config.toml
d_shared_expert = 0
router_score = "softmax"
normalize_top_k = false
router_logit_norm = 1.0
init_std_router = 0.0211
lr_router = 0.00144
tie_word_embeddings = false
optimizer = "soap_variant"
beta1 = 0.95
beta2 = 0.99
dataset = "wikipedia_en"
Below are experts of layer 2 (counted from 0) of a mixture-of-experts language model. Rows are named router (the router's row for the expert), gate (a neuron's input weights, with its number), up (a neuron's input weights, with its number) and show model dimensions 64-95. Each number is 128 + 24 x the weight over its row's rms, rounded and kept within 0 to 255.
After each expert's rows: "mostly gets" lists some tokens that are sent to it at least half of the time; "comes after" lists some tokens at least twice as common just before its tokens as in all text. This comes from a sample of Wikipedia text that the model never trained on. Tokens count by the router's weight.

# expert 25
router [167 128 114  83 128 141 146 120 178 138 120 131  95 145 125 146  84 139 135 152 128 144 127 144 141 102  85 143 135 127 103  97]
gate0 [136 116 158 123 134 140 144 136 128 130 139 114 113 145  97 140 108 112 116 139 160 163 123 131 106 129 148  95 175 139 163  99]
up0 [158 169  97 148 138 122 140  99 173 136 117 141 117 113 121 152 124 116 173 120 122 150  85 157 121 168 146 102 123 143 123  88]
gate1 [157 154 167 141  82 175 126  85 145 147 120 137 107 115 127 159  78  75 119 144 147 140 139  99 148 110 152 102 111 144 122  99]
up1 [127 136 183  98  99 126 154 139 140 126 103 110 134 109 172 161 121 123 135 138 127 151 122 116 121 180 114 160 135 156 101 140]
gate2 [181 123  98 144  95 125 162 124 112 158 143 130 139 122 147 151 110 121 171 131 150  78 112 111  92 138 108 143 110 154 115 164]
up2 [146 153 132 138 157  92 114  90 111 136 121 106  98 164 156 114  99 108 165 126 110 135 100 165 152 164 124 154 105 116 146  92]
gate3 [165 173 119 137 126 114 162 140 145 138 135 159 137 134 115 165 138  61 139 142 117 106 110 129 119 140 146 151 119 163 109 150]
up3 [152 125 125 136 153 119 131 126 163  73 129 107 147 115 136 168 146 138  61 124  96  91  91 137 109 155 154 103  98 111 122 154]
gate4 [152 131 107  81 134 131 149  67 140  94 152 146 130 154 115 114  95 140 124 155 108 114 136 125 131  84 157 140  78 152 146 131]
up4 [147 129 154 136 162 146 113  94 158 133 166 124 150  74 144 135 139 147 141 125  98 120 101 140 140 122 134 121 107 121 126  72]
gate5 [135  80  48 126 101 139 146 132 137 114 140 130 144 155 124 157 100  96 119 123 130 109 158 111 137 121 123 182 113 141 138 131]
up5 [147 137  94 157 134 150 152 120 116 141 111 144 154 113 132  99 109 115 145 118 106  82  83 122 114 121 160  94 125 165 138 103]
gate6 [153 134 106 148  81 120 128 157 130 134 200 134 147 143 138 155 143 122 164 140  95 166  81 104 149 147 142 150  68  97 135 153]
up6 [165 115 137 112 108 106 121 144 128 102 137 143 155 126 118 126 125 126 116 117 114  93 122 136 120 136 117 129 126 145 106 137]
mostly gets: " also", " —;", " own", " 2025", " work", " election"
comes after: " ", " |", "\n", " 0", " 1", " —"

# expert 21
router [150  76 109 182 128  86 134 126  87 123 140  91 135 155 134 129 133 129 131  99 102  95 123 115  79 121  97 139 142 132 148 139]
gate0 [119 114 121 122 100 172 132 122 130 111 131 102 165 110 115 181 139 119 158 138 177 176  97 145 122 118 166  91 145 116 170 134]
up0 [109 155  87 146 140 112 108 121 118  92 127 119 126 145 114 123 137 157 115 115 159 151 160 138 119 126 125 162 113 111 120 127]
gate1 [102 162  77 127 125 129  90 202 121 121 119 108 141 115 167 176 138 131 163 135 120 104 128  85 120 131 133 147 146  72 136 105]
up1 [108 118 140 118 139 112 120 125 151 128 175 141 139 156 136 109 130 116 147 125  95 107 151 135 137 106 148 114 142 120 143 124]
gate2 [149 145  92 109 141 125 105 107 135 161  78 133 147 113 108 172 136 107 150 180 135 134  77 143 118 128 120 107 179 122 117  95]
up2 [ 98 104 112 140 145  85  97 133 101 147 122 120 144  99 117 140 189 137 135 144  99 172 141 130  73 132  85 119 114 111  89 146]
gate3 [138 135 116 110 138 121 131  94 130 150 151 135 110 123  95 103 114 157 135 159 132 170 183  94 113 128  96 143 185 134  99  97]
up3 [158 166 126 113 143 158 146 142 102 152 135 127 124 156 104 117 146 119 152 109 128 137 139 145 110 130 127 132 142 134 142 146]
gate4 [120 128  90 137 120 123 116  92 125 117 181 130  76 118 118 183 149 121 163 142 121 130 131 105 160 131 158 122 133 158 113 123]
up4 [127 113  67 164 141  95 166 128  82 206 148 123 114 119 145 127  85 119 156  98 140 102 115 130 112 108 136 137 150  96 119  80]
gate5 [109 140 132 116 133 122 118 150 154 179 108  89 117 143  89 124 133 142 132 147  84 141 114 149 140  93 100 167  96 157 119 112]
up5 [162 143 134  94 156 121 133 119 136 132 109 126 101 119 178  95 128 102 107 106 127 131  91 130 136 106 109 158 161 107 162 128]
gate6 [130 134  67 117 152  99  98  85 119 128  92 126 105 158 117 131 142 134 141  97 133 106 122 161 136 117 132 114 129  99 137  82]
up6 [ 83 113 136 152 122 117 157  95 119 143 108 134 132 109 115 125 116 131 130 130 113 187 158 101  95 114 151 108 130 144 121 141]
mostly gets: " p", " d", " g", " r", " s", " e"
comes after: " R", " |", " c", " C", " r", " P"

# expert 14
router [121 110 135 158 129 101 112 149 133 136 121 134 154 130 136  86 152 135 133 114 107 160 156 161 131 147 138 132 112 103 163 153]
gate0 [163 116 164 122 174 171 126 116 113 155 144 162 133 160  99 135 165 114 108 118 124  94 122 127 133 134 128 194 105 143 126 115]
up0 [145 153 125 103 117 154 129 112 134 159  81 129 124 124 153 141 139  87 140  43 115 115 120 150 116  96 132 131 121 132 170 135]
gate1 [101 111 127 123 109  83  82 118 133 112 170 136 109 108 137 138 120 140  84 158 106 143 122 106 157 164 144  91 153 134 119 114]
up1 [123 124 131  95  83 133 108 111 145 120 131 146 132 148 152 139 137 131 136 168 146  90 124 124 115 148 168 123 140 108 126 125]
gate2 [113  92 118 141 118  96 169 110 122 105 126 113  97 129 102 147 103 138  81 122  88 106 125 140 163 151 165  90 135  81 138 121]
up2 [105 119 137  95  99  90 135 127 116 100 114 132 173 135  72 142 134 134 173 136 128 120 146 121 113  73 120 126 120  68 185 115]
gate3 [120  83 145 156  86 136 100 108 124 193  99 123  76 152 153 152 118 167 114 160 128 148 143  99 129 129 159 144 120 142 147 100]
up3 [126 133 159 110 111 101 221 136 131 117 125  99 125 132 124 106 124 138 157 113 150 157 109 127 117 158 142 124 132  99 181 123]
gate4 [111 113  67 119 121 134  99 128 174 149  98 108 111 168  91 133 145 133 134 156 140 118 144  92 105 138 149 109 126 133 134 134]
up4 [128 115 154 165 125 146 125 164 105 117 130 140 147 135 117 117 130 137 143  95 137 169 218 134  45 152 142 104 127 139 142 140]
gate5 [ 90 132 166 147 147 112 116 109 139  90 108 107 118 141  98 131 118 122 117 114 147 126 128  99 112 109 153 121 103  75 164 140]
up5 [110 100 175 135 118 161 148  80 120  98  99  88 108 189 107 106 128 116 148 143 132 137 135 129 127 105 147 163 121 125 119 121]
gate6 [123  80 112 107 151 113 153 118 158 132 122 165 132 130 126 164 169 183 101 140 141 103 132 124 131 111  89 108  87 106 111 111]
up6 [110 138 120 109 116  76 150 157 134 151 155 120 100  95 142 137 156 176 151 132 118 142 139 119 128 120 148 149 122 118 122 111]
mostly gets: " W", " Ch", " T", " New", " ch", " Th"
comes after: " T", " M", " L", " A", " G", " "

# expert 31
router [120 212 151 136 121 145 125 151 162 131 111 145 117 108  99 158 126 119 125  97 116 156 143 151  77 132  94 128 115 142 125 170]
gate0 [141 127 122 140  75 118 118 150 140 133 125 136 148  71 140 153 124 123 138  94 160 144 151 142 121 120 124  92 114 106 134 130]
up0 [134  98  87 144  90 129 100 136 134 138 137 126 132 141 164 138 169 141  98 136 163 125 154  92 121 146 134 125 172 144 167 140]
gate1 [102 149 100 134 132 106 125 133 108 143 121 130 115  90 139 153 157 101 157 129 144 143 132 116 168 133 136 110 122 121 161 138]
up1 [ 69 147 105 143 124 107 126 112 133 150 134  77 127 119 146  98 139 150 157  92 162 133 115 125 102 113 127 125 177 117 122 126]
gate2 [118 104 154  90 107 104 144 125 143 143  70 111 100 122 148 116 139 124  98 111 151  92 126 184 134 128 106  89 118 113 146 116]
up2 [127 109 131 122 162 164 123  89  98 130 159 135 126 147 129 147 107 128 140 179 100 121 125 129 162  98 126 124 133 103 145 103]
gate3 [144 148 142  95  89 117 147 138 157 127 115 146 135 120  90 115 120 108 164 131 105 133 141 103 123 154 114 129 175 167 130 120]
up3 [145 127 179 151 145 157 135 135 105  90 152 119 161 132 120 167 114 126  93 122 110 121 109 130 141 137 112 137 170 109 158 125]
gate4 [126 111 129 134 181 158 110 116  98 140  65 128 105 187 108 104 128 131 124 136  86 169 102 109 116 100  81 139 130 111 126 107]
up4 [106 127 116 116 126 143 128 155 150 152 103 111 132  85 121 132  96 158 140 124 133 139 210 151 116 123 136 141 134 134 116 166]
gate5 [ 98 136 140 138 126 129 111 189 143 109 107 142 140 127 114 125 132 130 146 110 118 132 133  96  76 116 132 175 126 130  90 126]
up5 [154 125 145 146 144  81 143 101 162 112 128 142 113 133 146 127 140 109 125 137 159 132  93 135  96  98 129 155 115 144 118  92]
gate6 [156 109 111 111  73 152 115 130 146 126 193 124 158 148 148 156 145 153 104 127 165 138 144 129 127 154 140  83 128 126 118  98]
up6 [140 163 146  97  92 144 126 103  96 139  82 142 105 147  87 122  84 133 120 127 135  77 152 193 109 149 119 101 132 113  74 135]
mostly gets: " an", " his", " a", " her", " An", " their"
comes after: "\n", "-", " \"", "==", " (", " a"

# expert 9
router [145 143 124 161 149 111 135 136  88 120 123 128  96 134 105 148 106 134 149 142  92 138 129 113 130 138 135 123 123 156 175 132]
gate0 [130 115 134 137 118 121 127 160  89 135 117 121 119 103 137  93 143 140 153 109 110 130 158 146 101 131 153  95 128 154 156 134]
up0 [133 131  96 122  99 124 122 102 120 123 160  90 113 120 155 114 191 144 126 159 120 151 112 117 130  58 110 140 139 120 129 152]
gate1 [148  78 152 167 162 119 124 112 178 111  61 152 132 149 157 144 128 103 113 118 122 164 126 133 117 152 128  94 141 151  91 124]
up1 [110 156 125 156 142  59 119 165 128 131 159 189 148 103 103 115 108 180 135 142 149 138 110 128 144 120 135 118 106 113 119 108]
gate2 [120 117 147 123  90 106 137 183 106 110 111 132 141 107 119 133 121 162 181 128 153  90 111 100  92 115 113  73 156 109 131 125]
up2 [ 94 130 134 165 124 112 182 119 101 134 130 109 133 106 169 157 115 174 141 161 107 101 135 111 181 101 113 110  83 141 138 108]
gate3 [149 116 137 132  75 107  73 121 112 108 119 142  92 164 133 127 122 181 110 104  72 126 112 162 133 104 108 149 131 119 117 129]
up3 [136 101 129 131 116 144 141 157 129  96 132 103 160 125 159 105 128 109 125 146 124 121 150 122 111 140 142 123  99 130 111 133]
gate4 [118 163  56 145 120 141 165 158 114 141 109 143 107 129 116 102 116 121 152 138 152 197 133 126 157 150 125 118 141 126 104 115]
up4 [180 116 121 136  98  77 142 122  93  79 140 142 152 122 135 108 102 156 133 176  83 172 145 109 130  95 101 101  96 111 148 169]
gate5 [152 139 107 114 116 142  96 146 125 146 150 102 147 114 151 153 171 136 176 165 112 135 134  68 104 159  87 128 153 137 148 107]
up5 [134 136 112 119 140  90 106 139 151 121  99 168  97 135 104 135 137 162 142 121  96 126 144 149 103  90 125 139 144 155 179 122]
gate6 [ 86 114 134 164 118 137 117 114 165  83  92 101 162 108 157 123 138 124 160 124 172  84  95 110 112  99 133 169 172 141  93 120]
up6 [138 103  95 134 143 124 153 132  83 102 130 114 141 156  98 102 126 182 136 132 127 127 174 159 149 130 165 129  77 126  84 125]
mostly gets: " p", " P", " T", " d", " b", " c"
comes after: "-", " (", " the", " \"", " P", " p"

# expert 32
router [115  89 117  87 135 145 129 143 127 111 135  98  93 139 111 105 119 160 153 118 108 139 115 155 163 133 156 125 115 123 109 156]
gate0 [149 134 135 144 120 167 176 154 142 103 129 107 118 144 141 119 117 117  91 131 138 144 136 100  77  96 138 144 133 156 125  97]
up0 [162 129 148 148  92 135 157 130 114 118 111  99 162 133 125 104 140 113 129 116 128 110 119 109 134 128 133 137 114  82  72 120]
gate1 [100 117 173 145 185 147 108 134 133 122 151 101 132 130 138  91  81 142  84 132 101 128 115 127 102 104 106 128 162 144 170  96]
up1 [108 124 151  79 146 162 162 147 147  95 132 147 130 104  97 156 122 166 120 116 121 111 121 140 147 106  77 157 124 146 181 113]
gate2 [101 128 168 119 139 123 128 106 124 134 149 116 121  95 105 161 122 142 102 160  98 116 154 109 147 137 131 121  97 180 118 141]
up2 [141 118 145 106  86 107 107 158 158 143 103 162  98 152 126 158 121 137 139 164 153 141 127 105 140 130 115 157 142 112  91 110]
gate3 [151 129 111 154 106 141 111 141 101 125 112 122 149 152 162 132  97 126 144 113  95 118  84 112 118 128 163 102 102 141 152 136]
up3 [120 101  99 115 153 138  86 128 117 134 141 127 147 112 149 147 118 182 142 143 131  97 145 119 146 120 139 115 135  98 125 159]
gate4 [120 156 159 139 159 135 153 132  82 109 160 123 152 131 152 157 145 127  83 172 158 159 109 115 115 149 105 129 131 141 157 127]
up4 [117 174 145 127 159 129 139  86 157 111 113 114  68 114 125 140 125 130 124 125 128 141 112 115  88 168 132 143 157 121  98 115]
gate5 [126 130 181 149 145 134  94 111 154 110 162 135 141 178 133 112 113 167 139 136 115 124 147 139 150 126 149 119 111 106 141 115]
up5 [155 112 141 108 109 154 155 114 143 120 158 178 124 106 106 144 115 141 101 125 153 126  98  91 115 132 151 167  98 118 134 144]
gate6 [104 168 148 130 153 121 103 165 143 148 118 128 130  99 121  92 111 102 115 134  45 130 127 130 141 107 123 129  97 142 107  95]
up6 [164 148 128 124 117 107 118 123 172 120 169 160  89 130 190 147 115  90 120 134 158 149 175 137 125 146 126 102 154 119 128 120]
mostly gets: " Mar", "000", " Ed", " Har", " Bro", " 188"
comes after: " |", ".", " 1", "1", "2", "5"

# expert 33
router [107 134 136 152 103  80 111 139 127 126 193 148 148 118 100 161  98 148 131 149 152 119  93 116 146 140 116 110  97 131 150 113]
gate0 [141 107 138 138 111 134 140 176 141 135 131 128 101  98 118 158 100 145 139 104 150  96 122  76 144  89 113 127 129 113 106 119]
up0 [ 99 118 133 123 190 123  93 156 115 143 108 118 137 125  79 113 116  98 142 122 147  88 131 163 122  99 124 122 109 139 124 121]
gate1 [150 137 141 100 136 141 134 138  56 141 153 115 131 111 126 116  31 103 131 154 145 140 105  94 120  78 120 144 136 114 152 118]
up1 [ 96 106 138 128 167 112 159 177 119  74 149 123 133 121  71 103 130 154  78 162 132 122 127 137 129 132 100 145 135  74 182 136]
gate2 [118  96 101 105 120 142 136 142 149  83 141 102  76 146 145 170 136 160 123 135 151 121 166  71 106 134 134  94  87 131  79 141]
up2 [142 110 103 158 123 126 120 142 106  99 156  88 114 111 136 159 111  89  69 143 160 153 125 141 161 148 154  74 111 134 124 126]
gate3 [111 137 126 162 126 129 135 107 108 159 115 123 166 156 150 141 121 145 125 143 109  72  92 126 135 123 121 126 107  94 145 121]
up3 [162 123  99  73 176 131 131 115 128 146 146 116 117 118  69 166 104  68 135 151 128 153 108 117 130 147  81 115 185 119  85 107]
gate4 [142 106 162 122  94 139 140 147 138 110 118 105 140 158  65 169 149 110  95 156 125 133 135 129 130 101 142 114 138 115 102 158]
up4 [181 136 131 122 132 151 166 124 144  57 132 158 104 113 118 153 119 131 101 117 159 109  67 143 145 181 121 130 164 156 128 125]
gate5 [ 80 125  77 119 138 142  94 147 124 126  95 110 146 152 157 150 166 126 162 119 132 145 155 153 123  90 123 166 157 148 145 138]
up5 [130 128 145 174 126 126 125 122 115 151  95 104  99 115 148 130 122 127 123  57 122 145 120 160 127 115 128 166 132 100  98 119]
gate6 [ 90 118 145 100 116  98 168 154 164 170 133 104  78 109 113 118 158 157 118 118 129 130 118 138 148 134 142 121 168  89 109 124]
up6 [145 122 128 140 146 108  54 123 143 135 100 102 159 181  83 158 163  93 160 119 126 103 150 120 139  81 128 119 101 143 118 154]
mostly gets: " first", " their", " 20", " United", " New", " all"
comes after: "\n", "-", "–", " (", "==", "|"

# expert 18
router [130 120 149 134  88 162  71 128 129 129 152 112 126 148 166 142 155 121 131 144 121 156 134 138 150  97 176 156 182 158 102 147]
gate0 [124 120 117 112 163 119 147 128 112 119 113 127 114 157  99  53 129 107 137 136 156 130  90  98  96  94  74 109 141  98 106 105]
up0 [100 126 166 141 127 120 160 111 174 103 115 145  94 156 124 131 132 142 132 130  95 134 121 164 134  87 105 103 114 141  85 121]
gate1 [148 126 103 100 160 140  98  97 120 146 144 127 176 154 128 126 110 107  96 151 121 103 100 161 104  93 160 130 126 169  83 107]
up1 [123 126 136 180 121 131 117 123  89 153 185 109  77 151 144  83 119 140  91 106 124 118 107 123 122 116 109 138 130 109 113 104]
gate2 [132 154 126 151 118 132 133 151  80 136 140 138  98 164 140 158 111 107 152 131 142 144 161 109 128 160 143 142 127 158 144 135]
up2 [126  99 146 172 112 141  87 192 142 104 154 127 153 139 170 157 156 138 137 125 161 150 138 116 158 152 151  93 115  51 137 123]
gate3 [148 124 172  99 135 118 144 103 171 129 111 141 102 156  85 148 144 130 150  83 196 144 147 140  60  94 139 140 134 105 155  79]
up3 [123 134 121 107 115 102 154 158 137 127 126 106  97 106  82 175 115  97 106 108 108 106 158 114 164 150 124 137 139 144 108 144]
gate4 [141 122 108 119 150 155 144 107 119 131 175 120 132 139 157 112 127 142  96  77 132 144 140 104  78 130 158  86 102 176 111 114]
up4 [113 132 176 146 117 127 102 137 127 112  99 100 120 108  79  87 161 132  99 145 102 135 105 112 167 134 122 123 135 154 154 150]
gate5 [134 138 149 108 101 139 129 126 171 177 136 118 179 126 149 166  99 127 103 104 101  91 131 150 182 162 151 141 114 114 107 148]
up5 [147 117 133 148 136 136 161 124 123 112 104 101 128 145 104 144 165 155 116 150  88 155 154 122 114  79  90 153 178 134 165 161]
gate6 [132 132 130 115  76 117 177 125 121 146 119 126 172 111 135  82 103 171 103 112 141  85 107 123 142 131  86 113 124  95 114 111]
up6 [110 169 110 119 142 104 131 153 120 153 157 129 117 130 125  86 116 130 156 127 124 149 129  99 121  85 135 134 149 125 136 117]
mostly gets: " E", " Sh", " ", " Ar", " Z", "("
comes after: " |", " H", " S", " A", " ", " 1"

# expert 2
router [129  58 154 149 116 121 106 155  76 156 108 143 117 144 136  93  93 145 168 150 154 100 150 150 142  85 139 165 131 140 131 139]
gate0 [128 137 158 110 135 137 127 121 166 149 112 164 117  90 161 151 134 146 139 132 109 131  70 133 117 132  65 129 156 159 128  83]
up0 [117 145 108 129 122  85 122 109 169 123 102 158  90 146 112 147 105 146  98 128  77 147 157 103 146 152 117 132 173 126 125 124]
gate1 [157 102 132 153 108 149 150 105 150 128 108 136 169 153 184 120 102 109 141 138  79  90  92  95 122 127 141 103 123 106 120  96]
up1 [149 145 108 129 129 149 138 147 125 112  85 150 139 121 152 134 151 151 109 145 126 160 118 121  86 149 181 150  87 103 131 155]
gate2 [116 113 116 117 125 140 149 125 120 133 139 153 106 131 128 134 111 136 118 129 157 158  96 134 117 137  91 152 136 133 136 143]
up2 [114 153 106 111 166 100 145 145 123 100  99 166 141  94 110 102 122 124 159  90 155 163 110 113 148 140  81 115 114 182  99 159]
gate3 [182 122 162 131 144 110 115 131 141 106  80 172 131 145 120 137  90 126 142 146 131 165 112 118 112  94  89 171 128 153 150 100]
up3 [137 110 136  97 157 158 120 209 106 104 110 126  99 129 130 141 107 102 118 128 126 191 126 117 155  90 122 119 131 166 152 134]
gate4 [124 148 131 122 140 158 133 118 146 152 147  84 134  71 148 134 158 116  78 133 111 161 160 110 131 140 141  95 139 133 144  84]
up4 [108 113 139 146 159 124 122 106 103 160 149 125 144 158 123 172 110 164 126 140 134 130 143 152 130 161 135 137 102 154 138 138]
gate5 [131 152 128 109 126 141 127  69 143 147 146 199 144 127 120 159 161 113  94 123 148 130  85  67 111 131 123 119 134 153  94 114]
up5 [ 67 126 113  72 176 144 154 108 114 115 136 118 152 140  97 117 169 103 143 155 155 143 165 115 142 131 146 148 119 104 127 151]
gate6 [112 111 143  66 111 161  81 165 130 152 145  95 101 156 116 155 157 129 137  87 147 170 122 145 174 152 145 156 158 139 110  85]
up6 [118 148 164  96 114 158 128 116 116 132 119 126  72 125 138 146 149 113  80 138 137 194 178 128 161 147 134 178 117 139 100 137]
mostly gets: " ", " w", " s", " st", " v", " Th"
comes after: " |", " G", " B", " Ch", " R", " v"

# expert 12
router [141 140 149 130 151 124 143 126 152 133 138 114 135 100  88 122 121 166 158 109 125 126 121 149 136 151 137 115 111 126 133 140]
gate0 [162 149 114 163 132  77 126 110 155 146 156 148 118 129 131 151 124 128  82 107 145 103 121 101 126 148 132 108 121 140 144 190]
up0 [120 136 137 187 109 161 116 123 134 160 125 118 136 143 130 128 129 158 155 116 178 148 104 161 134 140 148  90  84  97 108 114]
gate1 [134 125 129 123 170 117 157  81 175 137 118 132 131 104 123 141 106 174 101 145 138  94  87 150 159 173 173  79 131 175 152 154]
up1 [102 128 154 121 119 117 159 106 142 160 175 125 122 179 132 137 108 150 122 147 133 157 145 138 110 176 149 123 146 118 142 100]
gate2 [167 128 160 149 110 150 119 154  50 118 150 125 103 137 133 149 111 119 154 110 141 173 140 120 153 126 134 179 138 114 114 167]
up2 [ 92 148 109 115 146 131  74 116 109 112 152 156 111 136 130 115 142 132 148 103 145  89 143 139 111 135 137 113 118 157 128 105]
gate3 [114 128 131 131 173 110 109 151 143 142 114 187 142 111 121 148  93  92 161 150 128  90  96 164 106 132 105 118 149 162 136 108]
up3 [144 103 126 126 102 147 152 127 169 165 142 119  95  80 127 104 110 118 138 113 137 113  74 122 100 141  89 136 141  82 142 164]
gate4 [109 130 153 153  93 124 153 119 150 148 130 117 140  98 133 127 108 133  75 128 111 128 104 134 170 126 142 120 176 117 157 131]
up4 [107 143 123 111 160 168 106 163 116 102 128 148 131 149 134 123 151 103 143 121 123 128 128 127 132 134 163 126 129 111  95 166]
gate5 [122 159 126 136 107 131 133 115 104 131 166 131 113 112  95 138 113 174 103  86  93  94 114 149 121 123 119 133 156  91 197 125]
up5 [133 138 120 122 181 141 155 153 115 119 147 118 115 165 163 123  85  87 138 101 143 127 114  74 149 134 156 146 161 128 122 153]
gate6 [ 86 106 114 108 130 118 144 112 118 165  96 143 149 154 103  92 152 128 169 169  77 133 124 153 104 150 113 146 128  95 139 131]
up6 [121 131 156  70 165  89 115 116 139 155 127 160  87 117 137 142 178 102 103 107 148 134 102 101 143 135 104  99 109 117 135 153]
mostly gets: " b", " m", " s", " t", " p", " S"
comes after: "-", " the", "–", " (", " n", " N"

# expert 1
router [ 96 131  72 127 120 135  88 114 116 104 162 149 122 116 138 106 120  95 166  83 107 124 142 132 132 131 114 170 138 128 122 167]
gate0 [153 144 146 137 156 157 132 116 129  90 135 115 125 141 174 135 117 140 148 107 107 147 147 143 112 126 177  92 154  55 163 108]
up0 [136 164 116  94 126 143  97  72 149  99 132 174 151 133 126 123 103 134 116 158 110 160 144 130 149 125 128 137 108 129 139 163]
gate1 [115 144 117  78 119 133 126 172  88 117 119 168 144  95 126 116 145 114 112 143 168 116 136 112 119 116 170 106 102 137 180 134]
up1 [115 113 114 135 162 128 168 149  91 120 145 118 109 147 126 174 120 159  88 141 156 106 107 118 146 174 164 105 105 124 116  57]
gate2 [111 141  90 151 134 109 125 148 116 108 100 118 128 110 129 113 157 143 170 162 138 104 150  87 120 127 130  94  99 150 157 146]
up2 [125 114 157 132 118 132 131 140  91 132 161 149 152 125 165 122 107 103 102  70 102 144 110 141 108 118 125  94 133 145 134 151]
gate3 [101 139 127 108 127 105 150 152 178 103 164 135 134 115  90  86 170 110 130 147 110  79 133 103 142 144  82  69 138 114 108 130]
up3 [100 126 163 127 115 173 109 135 147 130 152 165 121 102 156 117 156  88  99 157 102 143 122 125  95 154 149 147 124 148 157 123]
gate4 [151 166  97 113 150 128 138 178  93  99 149 120 120  91 165 139 100  85 169 127 132 172 140 113 108 132 135 102 122 144 166 139]
up4 [ 90 114 136 117 185 135 135 108 117 121 123 162 155 110 122 133 127  98 167 182 140 105 165 125  94 108 151 121 140 189 169 130]
gate5 [113 123 133 100 142 154 145 181  36 159 153 122 149 119 126 124 108  77 150 120  99 144  90 108  99  84 135 131 118 142 150 153]
up5 [102 121 109 132  85 130  79  91 119 116 118 133 106  83 162 122 114  90 173  96 140 147 187 152 121 113 102 153 134 147 117 110]
gate6 [115 144 128 134 114 106 122 117 119 125 134 121 127 102 116 150 119 145 105 119 127 139 122 159 158  94 103 122 129  91 145 155]
up6 [139 123 139 102 103 143  97 145 129 162 125 136  67 109 125 114 161 135 116 150 102 146 106 108 151 137 130 140  74 145  88 118]
mostly gets: " K", " V", " O", " U", " Al", " Ch"
comes after: ".", ",", " the", " of", ":", "-"

# expert 6
router [123 174 146 149 126 103  94 124 127 113 104 167 160 136 153 145 164 130 141 109 158 107 112 150 113  70 135  98 123 158 141 103]
gate0 [151 151 119 147 171 138 115 146 124  94 118 102 121 151 110 131 130  73 110 127 101 142 115 118 152 158 151 147 111 174  84 147]
up0 [122 116 157 135 114  95 120 116 170 146 138 116 102  95 114 124 159 125 138 148 179 141 101 149 109 126 159 154  57 137 103 139]
gate1 [ 89 112  87 153 149 125 128  98 132 133 152 106 161 117 137 114 141 153 129 142 113 103 100 107 124 127 131 118 139 172 132 113]
up1 [160 155 106 127 150 106 150 101 124 101 187 151 119 104 169 100 124 132 181 142 141 112 161  97 127 148 129 149  91 126  84 152]
gate2 [153 119 155 139  97  58 130 151 136 129 127 111 134 169 137 166  96 150 135 101 205  95 125  99 108 157 140 133 159 165 119 138]
up2 [ 86 156 180 113 132 100 116 114 100 102 120 140 103 135 151 163 141 141 105 164 131 145 109 127  99 147 125 148 127 135 176 166]
gate3 [ 98 143 137 126 171 155 137 131 128 108 103  96 134 141 155 138 107 126 145 124 172 135 117 151 107 122 101 105 109 115 112 154]
up3 [109 162  93 112 169 134 110  84 155 184 116 137  92 131 129  98 135 101 147 110 137 143 120 149 100 150 147 147 135 177 124 108]
gate4 [120 146 142 113 148 149 124 113 143 151  91 125 127 145 132 114 100 113 143 140 135 151 117 139 115 137  66 108 115 173 161 107]
up4 [109 139 123 176 130 127 113 131 137 117 120  95 136 132  94  96 118 116 183 124 161 171 131 158 160  93 104 117 165 136 129 149]
gate5 [113 141 112  86 119 126 113 123 117 132 121 137 138 113 104 113 114 125 117 114 173 114  93 153  94  65 123 120 139 149 134 109]
up5 [115 124 116 180 150 136  92 166 113 145  97 116 130 156 105 108 145 120 112 147 160 128 163 132 142 133 104 154 111 127 109 116]
gate6 [108 104  87 146 127 142 125 143 137 114 140 135 144 104 114 133 128 135  96  86 137 138 134  79 144 153 131 145 108 157 133 156]
up6 [129  82 123 150 134 125 103 146 142 126 143 106  91 103  96  78 140 140 108 109 146  91 118 109 141 145 128 134 166  97 168 113]
mostly gets: " The", " that", " which", " are", " who", " have"
comes after: "\n", ")", " B", " H", " ", " W"